Experts of a small language model: 31.9M parameters, a sigmoid router.
Below are experts of layer 3 (counted from 0) of a mixture-of-experts language model. Rows are named router (the router's row for the expert), gate (a neuron's input weights, with its number), up (a neuron's input weights, with its number), down (a neuron's output weights, with its number) and show model dimensions 0-255. Each number is 128 + 24 x the weight over its row's rms, rounded and kept within 0 to 255. Numbers have three digits each.
Before each expert's rows: "comes before" lists some tokens at least twice as common just after its tokens as in all text; "mostly gets" lists some tokens that are sent to it at least half of the time. This comes from a sample of Wikipedia text that the model never trained on. Tokens count by the router's weight.

# expert 0
comes before: " of", " the", " in", " to", " a", " for"
mostly gets: " been", " be", " him", " returned", " government", " national"
router:173146116102209167099071182137071113158151132135129114125150107098164091120148107119125131154090133122093113106120127156100126162112148136084117115115117121170145105105117115144138112161135132098102131111131123134189166148124117126179122102105135135120142115154121112124153134111094182099138113116122120157139124128120128133090147131147126166084110124146115150127081155129135154131142112105141102105101138129108118119116127157115095102128124153147132114143143104102162156127143124134126178112160166101114155083150110114129103119127129107146123162071134112121149154132146128148181109113109161154148180154093117111146157146142152124163119143117110113111163133094148176093132098145130112142111141104104103137132115110117123105139150170115104126170174144106130128200128173
gate9:056160123156119132135090149066105138145087132110080122090151090122087128112140151155127090125113155133135169124147156121107164112156156111109126159102166117150115126128117102127129114110111142119125113113139075115148136094115121179106111159132137138135123185140136135128118109163182119163162162144128186113111137136068142137113149112087155156151127147142108137133141163157156100119129108093135142108154131114097132123132172145127166074112140145110112157155117145110153128196134088121121121128167117176104141154106133116125140096189125128115138133118138128155128133119133114155141136139158137146099104116159152125120164139170092133087090072117105121126139117145135118077121106085118101122144145112104119118130105127158065132101131126130116132104112118128135095130122132
up9:141123107158110115145154126107124130141119132111104126134121110116113099123115113141168118141101121128160138131131130128103140122108148149130157121102172118165098135110154132122088109089108146172122139138126106126128121119098142191118109158164158182158117148160176131108118133205113103120197147128139165125157144110116126129132136118130130176120118153137092118107122129156120134111108124097167151122103120124104129120099156165082189073114153145113108169135125175136151127142148117125101141177141103182133169124096173149105112126149134118138081108146156122134136114114124103150158115168135128135090116129167173124141148143153139131098080074108130137148147122198124130115101144116116131119189154136124144149125095121138095106141144132182117103136136100122171089132138127
down9:156150116158141067119122128148149124112072162120155175087146122180146134108115175192156160120117174131105139149144129145140133117150093107107107118123098167154120117137109087140089120106122164096153141120130099155092122138139144119096136128117110120137118139140120151153130113123067132142125112136109112059137105094136137149140123172149136123124138127090098124118114117103107122157156115128134116168143116189131127138094093112119116180114140112101089097099118093133162125133148088118122123134096140127134096090135143125116129134125147137124111101144095107127126137128111158118154150136111128155156072112132135135132089083095097058152143112123137142142122101159135136109143120102136118112075137104110146101113082090139103094132163152066099121145139136141161133108107085
gate10:116160129142101105123161138106126114127124174121137130164136099161152163144201096135148136133134138125164127062170140164089146153141134118143117114131146124130106125123157151094169105133119104155189143091136086122114097120106152107157125088134118104113150099147127122137078151141122162137128113146122136163109140180137106164148129088112164153122130119116122124157157080159138140140127141105134115116111126118116125107125090154142118170095126131122112160122122112112114100093159148104124102150168101143166151101108138133112130134147109116138132133132146111160064127149174095126102155139152160142106105113143205154109094153096115126146117130159057084110153152112121104112119159138133138116149132105110109101140175116084118107128144115153085108159136131146135131117174106
up10:115101107119122092119121128121109116130109062107118124131118146125114113109143104120121084109104152142114108157091117112145158119136180143111095130146136119144150122121110142134127164103127121157129136109117106146119153151131138151110112103119164166106107136084151129140168112161111117134115108148129148130171104105127125155086158160102079128187127129143130104167107151110112144121128147120118134110135095134156148098141155087124175128128145119128191126146112126129141119133088113166165167100123154126088124104164077120156112150124150149171088123125137089092137136140129094108161097144105106171113126146140081096138150132122145134130176182095196133124155153179149152094121086085161097142114086128115153169110091100106151118130112108119117119115106132086085148107120111
down10:139127102142115089112196102137142114123154132172137119142122110113136139125102136148122098134125100111127115133140124139181069143100129136106119125115130179109141136131130115097163158124123139116109161128147124106115174135110145079086115162141114096117115132121132104152126137081118109167148107119108149133138141164105111135080147106139129135119133122147079137140144121143125154149140159128103105145088128113176103120096134101078126091144165131121147132147111141117153117175170102136119144139137111106157119199137103119103102108164169155080120143121125168133126210187127082152120131155167118126079099140103139137139090111140083120158115130106157117136134136101165107125110108124159117126129146131160160170107138150109131121112096121150146124146113147131077091074123153
gate11:133120098121116125151155132095128129148123101119138136133131130140080158136174124151160156168087132130136104090097103157106132074169134159169096157103123106142141103129136118144138148166110138118175152104147161132116119155106123150148099114161123161074128149127107120131150141137140151172156150131136141197134125128109151119117140080123131123133180172135087143144183128167094156124107152134181162101067154145155077128121137117133146127146129125120124167175144139134147129099139120128140114143143147127130163125103120139171105150163120121160162162136147116103063108133127146150136064121118120134093119134114133089135112123109133161146167130165113141129128110109140129174128124124131135091103154122100141140157145093107157128099068125156160120131120172127144119120153149
up11:108095148150158181128103127141102122116155158151136141121160124133162133094160107130128127133102113121147163118174093100112163133111121132122141091162116155136142162133139120127126152132156100159123103121171091109132095167124096110132108130121100136136176123094132170117106130133135121104123141090144127078139111165171089088166155158119123151103105117121109094087117139151169107118134109107098147160166076162135143125133121193106116109092136120146126146118139073128121129106126163096123101141146128104133149178181143141131111114137109113121092165145139128152146160146171139120159125168144129176140113112089134164121151084164093118136094137139125098144106170161116130079142103108153113126099167159162143105133118131078102111133147172115140143143106133116142111120141101
down11:103143102136121123109108120122114098122114159116123106138122128130132085139118113115118136151212119135153146107115118131064107118108123105120060164127109118138140096137126115143072164189111121129118129137122073170138144103207155117107139116147116133180135132145122142127138126111123123092125140193108142098150092170135115158168140125148108144146152126115119158126140093116119136142109145119084073119115134108138096154125157113132139132130138140099159139118140160148154151130136149076126153111067176128121165146137142098142107104118101139134108120116131152118095139148136122089124155131083082101150139133159127174136137111114125126122098121128076132111141099163096160115125178090108160134144145138116167101123114090145118135146091111116153138140152172144132142121085113
gate12:123127115154118128170135149174115132132128101166143179138113147069115114143159152121131090167102184128110081159111143146136084134117160137128113154140127081169127184107127145138148117136079145146122112123167088126173135111152119141128153143152127149123131123135119145132110111121109107137118123121151159099112111132099093112110098100079109109066137142159162124150113156136100132113118107108146170165093120158113132153128110093165113171178143146106127101156142086103131128143135077147100121157119117129079096122143145087148117102116137145102149100123123155137128147148151138115138130121128145151138138145137071113140120105090137134120155081164143119145119121133112150099121085143166105149108109140112146104121150103142147093180092115106089134091166127098121104107172145
up12:149091140117115138069127129066113108082123159118124114184151119140115119123101100152148143112146100132144150103111107176150177124145125121107115132146173100075142066118134137126108121104112119114113141148122141135104111118142166150088096119109151123122114132085143134129152095105173122115111100138132109140132097139130154104162132108151139134174102136148146156121156095109159121120143123165102144124132167104142137179130093126129106120097111090211111153113109140155137156101101139117110159130122135109112125133079148101102137141126106109117144172084178110082113123104115113138115114161107132121092124145109102132123151114142157155159099151145127117142110163144139132138136146143124153139182179124165148142132116118104096127082145115157135156113079133130128161080151086
down12:102169148137132130169131134134148109114138071107126102160142106125112151131105138134059132149105151125118116111097107118147122113162136137131158171172129112110156078165102126139105091121109137109115124108139090147116108128102123096119078104173142122151159165128111105109132107140119142144130137070106114127160157103174156111117107183153136159103105130150165145148097109121155125144163157101104114123125136103097137096121121156131082142117138123122122160156144130139128100122163094182156113101084086124148127129163111108110137144163149134129132154151166162075111135137125174105094128100145125108193175156110121158119162134125106156120083128157133094130128145109135105101155143153132104117158110117107130120146180116106116114167141114128110165125140112113123149077098117

# expert 3
comes before: " ", ":", " \"", " A", " B", " S"
mostly gets: " and", " or", " The", "The", "|", " &"
router:104136149131130122167129115137113153137145136124140121137129163161132155119144134155159133150145154131148129063131168121159111138143100128167145123117133107126141142165128111121163106092095129147114139165139140128139080099142134123064156149126162077148119124142149131140099130133138123159156140104169180107104116134120119103153083115113147133164129138119134115130132104131124168164130144164188081143170139132168141138151159157138134152111130142122122133141127151116149099167142094099184100155108130151103122133153154179115158094128138109137134113161149124117067101129173142089150139127125130102168091122162137155108102081135110132061133107143128158141138151126161064110137117113138136133151077094123147123111102161116123135084112108134097093124098083099137162123145111
gate4:134133136165086131122132142133127145142109149084100091147131124113098146126135144149120129150192140143176146110103154145176111141094148120066125115135118135191111131134139191148150159130098089127109164081148115125147139156186150140115139142140119158110132120110123129142144146144141186141149131107154117123084117133144154113143119117076150121135125156107152163142112121149098112147122167119115166107115120112100146131125179134110140131116136084102094110133150156082118138127161140107099125128137144112106139133133127137116154096084112128152105143109118139123102103131142145144167104160150107155112085096138172138133114118139085179154126134172075136119131118113164122123106105115158131149113122185090113134147098196161171150148132136132127096129105100090134134159135094
up4:186138115098173132111127120127103096125111123129114149126139086130169149137114163118159161156081107141152156117141117144165145126127134138145125148132144138141162162119108088112113070104127102103110115131136120100171073143104143132120109101106123155082147094112104136136156097104151121112146083139127107117155140120111081142147148104112099133128081053092135118113150122066087125122092120144154143096135152114146155130133128122135115118120162145120141138082095078142105147133162159149135136114140101115128133159108112094122145170119136114094151122116141135088116173133171148141135163154120162145122127153136092147110135118140107064133162125161146109139143117154122119105162140118103123152141081124151162119147082116120098076132087090102157139124115121140141176112111121
down4:108101109119176115165080142176086141091105148117139076086097106118122116129124115130162120115099167121160093125151128154104141117105119127148141137126097141142160136098135142153103118118140127038167130103134154149134135133130097148118121089163145126129125131141134118104161135145157167126163149102109108107077135129111097097163126145097089124113082094128107125100147151140089145056119139117121145100038148101143125119140155142156076129074103113152135125142115089146133114141112134127137133141139118121129124116132133084154142124110105124105133134082148105125123091134163126138126148092108117100138140122137116087148135172143134136150155147120112128124152129098115113131163149162170157130155133142080099156089146123104132121099126154132099134164163150131163124128104145
gate5:080124123143145159097165175114153130107146105108105147150152189114116146093120126138138109173169141118149128162151137097129124119117139158133163114118171162109151126156093116134129138161172132119118184104150141112104142122104157143159120150123126113124066119179164177131100142142153118128134129122162110155095146147124132148141118085057118127131117113080120120143118184151103126099094124151182134126113137146107102128138135125092129165110109151119099107142175130094099165119150121113148125166131098183114120183103140122120124105135132126122125132108127122153106139109180113122108144136114093154189130122138130123142164138161160125100158141124099118120137111104113155116111119155065110115083099108128144145136158130107121136121178132165165160105126141130122144141121115
up5:156115093138095123138118116131080108129166119147091102109138104130114110141110176097102180130140080110121091135125121075102111091158092104133130190186106107127116172134122155124103130093145139097171059123131117140188146139125133101115129092128124126148157106098084109110140127111124120133140101159128171118138090121138137134145119127175099111129120108131096125134138109101155156105135142100125132115140128139129142134156166121107118118151147108095102138119111116151201133141140104133124132156147153108123160074151095093092121127133135147173160158136109114127098120197147149147127093098120148112117148087096122121121098120136115146116141076125149148113124138162119079130138124111128110096167112113131142099112116123102126068124127139079117147158124136131161153110115124
down5:135063082154177090152173159159134124135132114154129094119152089178118172151144124168095115111147111133121147107126131140143161127109122122160106135096080147119156131108106147094090128082134140132137106099104137151154134111117159126103122124119130088133141134129107046150135116104125128090112140154144144101146120122124109162117119144147125110154113121113134107143118158151151121114107075132125139119124139163146164105158124134183162091117092117134124136116122113139167170125135093164131099118140122143144105116131143142125144168127132113140128146130087129139103145133162114061093119153121174125124096157134126141115154115123103150081120142113153099160105128102112158160124151077080124098078158106173120118150139143109099141078095098156155171140131120164133147126145130
gate6:149164117109111112119120126081081080133119111124151060144133099140165135130133165135105131181133087108124111126163165127154101145161128103111114090087158140119144134137141111125131104132124118138136135158155133140149118113096134172111125103144132098132122148179136113146156145141103154196105144100138121110141114139079096115124139111157101127129116097155133112103139119110111176107102124161146112123151117179133158126128130130126129100144139134124110072127138173122152127093094092083153101123094114157126139072123096132129139124145176109127134111108112146128122152149153112127185124161139095093106149145118144115108152115135115099087103105157119133106143080133193107147144140140137117130158120063092151156068119111171146129132102106122145104146082144136128152113146126
up6:147115123161139118126139125161089132161127098123111132109096150113110151141116141128125176120126166172108122121108118102106153116157154123104138118147103135130128111128101130171137167157144102134143128116131146154165153143153120104090135130123143143146204136130191135123152118105121102108123115134139156129105156139137104137123126132136104121159119163190140113205049170127156123151140119132124104157116148134112138174131137071161124079100111105144075126147131156148122100132141112108122139124123146099176124172110108155139130081151137154159115116114135127105135158086123162123103124177147158130092097096135126134130152129174100080096147109125162118103170123119102099098124105160135106110123164126121133172151102126133127104143107101122140141156112159116092132106124078
down6:098093132173112133104143092138125106112177159083103187116135144097073116087120142110131143137134121145148092073174099133138117132153114146145100147135144125127127134126162099107133139107090096150163070103146084137164062088115110147146125149129110084122159113096136157119118084126094130128093098129136124120169121111128145094141136145183074101161136101124102152085114183123123117143147151143127100159163129164144119131123143129158120122172128129105139131126120163158140188141163142148139151169117102121130115109141087126145134135141120154118115160127160140154145132169132137163128117116160098146140126108114095168097112129178104092138130125110132139174107112131122089148127126140138130090132119131164149164137114148109162145105138124092120106125131151148144103118141122
gate7:140138127132115087116136113116122144082146139121118152181165149131134139119134101128119120146132120106182130123163106100170162117109080134166162109139126117102130132143150100087149097117164167113132103124142092138151135134122117134108145129132151137163131132158127083134101147139130082119121157162156145124156150167147103079139128152097125157161159105105092151125116123113165119101115182140134139132131166166192085148140104162128126157141096115129178114092103124127136132174130133140169106104068147096135138118140111154132143125130102109102130120137121159114143123170160136163128140173103136141104139100180090092111089081157152170123070121120103103131133157111155105088164127103101136125116147113164100080103122128119114121125159137119110106116112101107116134140151097
up7:101095155117162124163132090141081139145139093128139087141168152139095156107117092138133118126154137114081117148134113103077169128117150087114116144116120111117169146155121134161131100111069120114137114181121152114122112115122092077163126138132124074141139119116127149120100094132117125129091107121071146084074076133143143130095123136137116125145146096132123153091125138143107115159130123112126114116142097085105129120099149109143117117137152118159104125139130135150101111077096083102119109088091152097130140120111093073117113119137131100102117147140124106090141141126092166120118119081158101162113148158083135132147143129099107120131137154102117096083086146107115153129088134141143103122101145088160130124143085081116111116130124166172099106123142114108101138158144133
down7:122116142106097093081161131118104134139135119179142108101136143126112090117082086146102095125117063108109145123136141073144142147126120117150164111160133112151158108145151108120122144147137103106121111109153120130118128163145086139150153111100143126140173137161156120076124100135137118143159163140100166099144168117113118164139110143080151160100094124195119101150175108145150104113148123123149143132150156108097117111092133110136161112121113111142164169120121077092147168113157101130172109112126152140104133171131145098161128116114131098113113120087124118130104118127144165111105160114123131103131095114104148143144107103090100071141103115137148143116111127121116091118162142120137130160127114171126172164119127123177144152122092149077094144093110141090151122137111138

# expert 1
comes before: "\n", "-", "==", "ed", "The", "ing"
mostly gets: "==", " ==", "ation", "===", "tion", "===="
router:089079122118100088193157093119172153146116120140113112107078109158106145144118158129102121148180099140109109136157087115139125115144108115160139134119108125137127106112138131097129116135158122131149099117129106109130097135136147094145148160177149156147144154100120117147106115152140156116106147129134130120094140115100099106130120137137150043123110173131080136161153065165130102126117111125110157142131105111151171158092091124128137134136169106091081159125130114138099150164106119111090157112145126108147094141099167157128140143152108140090134130132117137139152113123095143148088143139154101137094118105117081146146117127111160137130133132135128086120097097142126113153103157121086109132176153136141131113098177148095144153104115092147141145107117173161132124068134123
gate9:102140105127126114130086101121105160091146133172120114126123171127116123125133112134150112145154098121144132083140151164136100095132136080133073135110144152130158125141108149146130127180085114118098142150126137122106189151133099072125126099138112132127120108141116149130102150147143121091118082101103144104123156106142128104097155144082112126120174125098102129114139086116140144086181137127156145117117148147110127112124166150128142102174103089101155109128091132084179093105116216093091100131140113128100168132165139160083124144119095101130111097157086109106143112143130127138132120079124126110146144135130112134151121120143165132138135137088117089110088106129127133142097118134137079141090153107100152141142142107090142121103113101102128129161162106154141136151104126
up9:145096121145144122093112126128122099118101130131107102135099124107149111155088155088121130155142141125143146096130152123139129115156123096164154165125130161116084127105144123143162153146126163150117113108121101115125117092110105130143112144105137104155099124156115107106107093119134113140106139154106159073080123141109126160093133170132106134148150123123155126148110120129180154131140156111117138100147185117135155136099169148166143175158144135132077137121151128094139117103147154132135112130157120133108143148127156139134157102055110094153142104156087140169158101119108173135146083122093114176115160120097107112157124120140115160146125143078145148076119089132107162162125142156070111133140107104133113138128107119165160154154097153105110097137178128166092168156104129
down9:137102127125123143156097121148147070130106124085147097116092117128106107091162155142146161101126139132186121143186138094123178141096142136127152154078143141120128060132091146138120131122117051148144100122132106122131096113141130115144144146112167151140135129124110101111128097107134111093133139139132141121136149108077100098095056115143118130104121116125126127145116107140117109147117086113126113123108133133130185137147102123139124101118121109123103080124078144142166117090127151136131084084123117127108152084113147175163184111138192139111118149074082115147090147133108149124135156119095080128126122128127094107115128092120082107123108151136184116127142126137105117139151125155111118120136140133096134159164146107161120118113133115110110117110105137129138126087125105
gate10:138170146120174196139164155154135125113123146131104130122137128155118109129177127115138084100142125092165143142092096153130137135154107126147122135109157120098132105135131100137115143136159108072154137117170114123126098097138138148127140133126145103133147146113121162113122163103146114086132148174169141135163160205126194132098097133164140128104120142082128141085118113133153094117125110158109129130087122157117144150116122120140076120123098143102126140114103108086102125110117106119130126086160139150147123108121142127112151201104116141168104128120107125158143169154133148108152148121132157160131136065126149134134104135086128104147111153104139106160105103102112160153145122130155116136124137112127146139102110074150099151164141178137090161156096139110118104106136171
up10:097131154110183186162153162107124153161106134145127103163109103130130107133114105154107096120126139112147140135124111128138148122142111101140187100110169124113083111111138124143132155145132191091139130117099132100138144132071135120093117135125123110132139115109161152148105086139153153119097112167126101134188127161112125092092157140120173139115156093128102130110132130132182150127145151119165140120171164123125153127143113142137116149108138148110106131109138108131143156117093145151126140150115121150132137181110116126103118151087101119096115137091088148116155178138157123076133109104073185141112140134122122130146112112109110136101107170117133127164137166070134124141137134093124138124126164086075152137120125167154097116119134150145143171162157161144124109162113097
down10:132188052126103145172117125111224116149137129136182160087137139129129122146122148159152094129129088104148124111115127100127129131122131106106114123130151145130148138088180118121110146135110148151099153123134149124151109127105139119092145150144165104116141144113131127114120132114111158120128092121089091114158128132140105174124159165097120128117105181107129143099113135114137118171106054138131158136115148137139161125096120120133109148144111111110092152082125095117147143125157128139135089147150107162100158134117110125099126133115103092167102180130115140099089170147149102093155160115103140146150100116083096087135134151105173111151161120130144128111165099115145172134131122109125118112120137083110126111123107130124158144142172112174142142165098111158136117130133115
gate11:164112098120162087103139135108115110138125136151145118143131180132116110092156127131074160135137135134159156154108153121177107093122078133136108166141152112124117169091111135159078120131140092153116118131127139094141136164110151125140158118161131138171123123101091146161101114116120115131097054084157115166077148161124102151147105142086118096131152152162149100124129126102147126142105121187120153123129137080119163097112081111123124132154132108155145141070123164098141150107168116110131117110150131143108129131123141127153080165130143127178112084145125110130116147106083148161138162101122149104083139132114106125148123165129135116097171119176122105083091092122148134161148100131142125115121129136126139116152162120096120087148132115143105144137121118115156130097143144
up11:096121149124108132136140125146143119118133103092148144124158097148125122183139142169144102103155102115131144141127138091130139166150110111144113139114090111113178115151138128132171178125122134126146097113145101132152124117140138122100140109105113100103124089130163132139147150119150112123148129132115177156189105136174119120088176130181156092158057129156127149125139127124130106165129148084122167167109080127109149130123144126142157129076104089132116107135172152117132134160139127153148136143129129110182128122146081093112162125137141141105118187159109159128152120159151113163113130186178164157123141122144119111125073085143115118140120175133136071125121132127121145130134105140125135103142107102157136118130098123175182125121086138120122121132100168164122116109110136
down11:140120153137135099151109079183081168164110107097151088148097136109159106135096149130143117131193120111173102108154121135118116172129137111138156099082108143146132092159121124093158154102099121118153105137099124158127128137140085110124137139126140149086085137164138126136168113136119131112138149140126128127168142135103155115122158122102118111135126123108162102127200120158066131117163141125142142140145129137142097082121114148115176112074121125115149141139165139105101164138123118157133110108103082070139087141176129139109151144142081173088120109116102148134150087134133152159098126134163095158122135163143105131119114126142143103105113144141122101140124153145114110114141107147101112118142103122154119147140143149148129131116110156174119151110093141141096138069120174
gate12:099109144077146108098109127120147122109082161164142079136153122102085139146112083142125072130092129104128123138164120149143114140127173120141137098124197107136130115111149150139139146164153146174126145127116142127087082094132169152113163080119142124121102138132072120139145149120144154118105154120139098091141134158152088097079153116084112141167123137118109135117122133098124151123137126125114157100148119138133112138151137149145163156087086138131142159144173133098092118117173123124119108134145168164168121086135099104144139157154129134168179117160107138129091132141090116130109163125107101122135115151086110123124111107111107134108144144157115126153103108153149151159101126116068103146163169138119151098109161116107126125118142128137149145152124078109163124136160115
up12:118156118168100135193155137113108087146180122137125117146096160147159121128138144122143152148148111117139137125151130117141132138157118109097098160139092116119148106163123158147086139139104134115121138170140122114154110158141075134134100151106092104133125144196159107103130125143118151091151157158156132118102146073144133133110122072180121097129143130112156133164136138118102078149124126094140093153074147108135079134108130112114126147176177141146123155109121124145135103149124129145122109127080114123110165103106109155132131101157132128121114136134152108116143128108141118141123104141158140146180084092130109166116149091166087134111091072148156099104126142110163119099156144125158151105124115083138098182135151135151122142121149167095145148109156164144131158120131108
down12:100118168130119137160149081088125183149106081125134151072140129141136108175097181110093131118159102109153127172105089126094190144145102137155168105135137144123143148093139125120132124128124125127123111117112142069100117110150116134090144143148138132093143129115155112128125103104152120114097112163128134151142136123131130159148117151139118103131101091100128144157171059136152138150099165146161187151161182139135115143122133103125126130141134141126141117112114169174178117131148095160153122112120121118125139150121155108154155130151133136099111114153077129121133088105147111122143149157110131100118109122156153139141110197100137120127069087170093136156130126137131110105134128123123161160126086075157129165125132159130123145105122116123109153129125095105130091120144142

# expert 5
comes before: "0", "9", " |", "8", "|", "1"
mostly gets: "%", "′", "″", " ft", " km", " million"
router:137125110082114174128096175175104098110122116103124117170165136117124121138114157110137109150114114133122115136097141154121113138165125123067070133154184151130108134117153142139115156121151125130147142095157130107129137124088120120095133103115156122105129142144108116096174110121171142147134105142114154096195118130185126140088137111140093114126116088131150165059110137121115093096156113117103142164088139140152108135108101152116132135112115100149177098157091111130113142101113135132119105103161120107110161074127086102135129150140147151124144151116137117123156141134125121116161146108132102114072189115131141116108127153147122117153141143108128162133099114153098153140143115146125119136101153165116140117188118111151110106172109060125149129119147125130108091162105159
gate9:127151137130093113135135103136091129109115144139105179138115126147108145108120159150118097122143141124134176128161135148164086101099113132124102148113186138115140142143125141097164189097132148102175140169106173116092128118100158156098134124067137150100134133093131105145154139152122107100117107115092141136121164171144141123139158110115143127119159077156109134140163156146150115120132143085099088125112162171174163098146147149090165153147135088111120107115158124125106094140147109133119128149170107097141108143147098136146098147105144172112121125081091128113138112117134120132150125118160102138130097134111118152098113190112110158139111082100146133128140138139151149163156112115109160110144133120128115147123096111105134074174138130127152081151140099132166179138143109
up9:120124156170114182165154150193146094117093134133126108154121141112109130099107150118113118105119084085122145104126119118131139133124101084071124170104130143153133191101134132113126118109141147138115154106134128105125118141125115116133133101163157117143102132127131120113140123137163166156105114158135159146162086093100105112176141128101156142109138120110115113107118123116126127151086162087106130118076153128114098133132104101162104130121192060171113133168165135123138149162147142136111137105108148126106150130128125160140136119126144152126144125111187126178180087158138114133100109198132140129122114121119132170120131116130129112131152119161125108146147146118132128086139113192149143139121094099084121172141108138110161170114159115116135125120121129144120098158106080
down9:137152114117108100129126156127139130141125115111169154125102132108100123131159148158149149103155142109152194169111165125112111168138089126126101127170158133130150119098130095083124126103131116133093202136117158117084134116128155152129183130143123109162117131137106101099121115117118105094081162163146093100141130120155106126137130121117121151163131144127116144128126164117104119106133098134122106083101146110137117118073171110113148113118156118166111133141108124156182102128095120137094096139124170177110169152118104129166135101132140149137122148099155154130153116110091120137140126111134072176123131119108146126141163139112129132115128129156129121133110126189097203115144183146139149160109129080111125125106143160116096173138162122144122110099159097135114177128147133
gate10:135129118166074123156136093080107115134153127135133144114124117095101130138067122130110068112158143126128112165076126167128115097149165133104130092108127139131102146116114103101080132141101114115089153106140136118114105172117150127130131122126116165132127133125119122133104134135125117123162098097140143080117099144108096164152128153102110157116106127132132147119106167120147114129122122093113116151150125137093121148145107130113147085133089154123187134155127117098142153152153134136158134123115073145146143143114145139128131111090140123141114161096136110114125133141051134102158123160137108107117125126183134100062168161131163123121183132102130176112133140160145099110141091121153125079128089113156119163159117137135090157131121085107129174148110099117115085174155154
up10:098108085137138171124156106111163138149128115130157114118117108153146159146154111137129140134113142135108104104136145108145115122111143138125146148123125117101146092135148100127153099132088113155129098126128152149148138155197154121089115109157125161088148129121152144123130124116155167150167125102135119110137163146109113141132133119131150146136121158140055112119159126118134137119086111111105141114112096106157135121082149171126160168171144131130151135163117115122198123119094129091074120110176142161049112069113147157173161119164148173160161126141112135124152119136130126132078139128174126152138157138091126110154164125112170138098175138119095151102121148102116121107141142109111117169142150173116142163145090134140145129100136124124117103128138147087114172114140135
down10:124115119128163123138121097131051094140105113145103131155127123140123126107117152104115161119157097118130146137176132130116154157137101109120156099127103118162113085152120100135098167166171150142147173134162114104138093139129154134098129140104082118097130122116084120167142134116126145123112158168154130115150148150165109139150091128113154126087136073115129162119134160120142152143144133081206118132119159137122115142147140101089144147130152113068119184123103144107166124174121088122136135146077103127130112150110175104119138111135090133118085123135138140124118113139164139131146136116164123099152145123168134116133180146098126142088093119125113147120085168154115077125152127170110160121145145097124112104128122171105138122135090141145137116122145097134076099126143139
gate11:168059117124109093091125132120138167094151133134131150177136123083135192144138126153129051158124136130125124106136074152138127113135078079121096155129109128109161127129135075167161124147148129144166122146118149116131140133117136105143136143129100091158090055139084137133128105173129144059111112127114136129129113118172176143120093108114154157100165090125140143108115092136112134131153124142128112137101096111141092147131162146092049133134117117114116108101107151175097149072107134139145126141097119104121133135126115100099111145108112169087131127151092154116140090141123125158140149135136126108142130121147101131139122122155157141110127144113119131169132119150127150138119151132094125141143116122130142119124116134119106086141142122143112148120056152119102124135132111
up11:118138105162118141159126152139161156162152156157148115138139102138118127139122119135126162130140104134112084120130144074138135092126127136141065117078150120144131135098125089168102171142131130174109120094114143147104188151111104108083137142116107124125158115096154122107134148139126109138144073164132109145078162132132104156141131144118106145164146107141122121160083138133115141142131129107126108124152128150127155132136164099114168161158082101161132113141143121130132120156126118118155126123136101128095159161136131112224132133122093140143109081106150149102101170111130074073113119123138175162176108136094153113138152133139133107116098147088120163154113113130150168130117135116171133082124127147166126108103098114152156108105166134147102138146101149116113122090147146
down11:119099105183117134113099117126125156154129100115102114106116101099113134117144112086135154178086115140147136144167141126109114121134104129132141059120138147118138146185168157133105121141136141120137150145178127149139150131112129124149096090136112093161182150120119149155124161115129092129117135111115146158152123148134136148095155109124130116153120142137076084110130153183103126145177104086145097121138080133126128133130110154112108087130135145120135122153140133118133113107140131099151127175133161110155136129125142166126114149121121145100111068146177102096120096160106120157125181105120129142094126148120154180108159140154106185163121140125173109138145126134139101118121189144130087150156131115140094163115151098094136129086089154124101156104133143139162129130171165
gate12:132124132167150169153099099080122160114140102122111138151125144176099132153117123118133088090135100129148137086113105148135104132135103181094145144110167155144132129085105125123122125117103152122091127112087129122105147126134144117123140115157136148094133138125131100130127163122116114173157155102160154158134144124113106075132120117129094189088147127139142161106143141137120132094071158102159107125115142140171094113140122099118160125145118160067136131102118129130136154127102140125139139158148170158096107136145124168123108098082096116155108086149122118083128129110154134123097135151128126146140181185163117161093114166137161155159169095164146143147123105114108151129126093105173112144133060147096156082122101107143145097135102151114134117116130143159112137139123108
up12:120147144146118152169108098092178153123157148139137133141103113112088166157098125132093068118098101126110126108147154154136107149112162075143129122118093173118144105093100155140119093124151113165139133122145096112123093136094129134148101132127138141124127174160165142062169109111105087140123083113141207177119131122152079111097151124118103116154159117130108101070137114090113131089136142108094116130117089123145125094095175139140106128140105134131145143139159126134142121142138107126148159105157169142073108112142189147134134135087160111108139123146134090122136157152148145129128139144126127134137120135151143135113159128107132142132140073160164132109104135103153144093118117127151113132129113156131115124085149114145105124147165091114135164118138160136174157138112136
down12:134112129094121117123087112162142099166138154131136130128089149098093125106091140155141115104187117141130127105134136149127130120125163143098163103141129195111148113130142157085128157126157125101136095136159095120145102122122126146115105153140179093119157107131112161124127114117146135150092075139138151167130178125140102130138194161120124135150120096132113152139159115147071123142122124087123130113146118141138143122147124126121185120147163143110147089108146142083098144089103125129108173133118136086082142059122135114113115167115110118135099106161126148098111129122154098107078132119121109137125155150136150096117103136087089104142172155162107141127134142125091110095156150124113104113129114156125152108134103105118154168126150100102174106110120111113144120196161116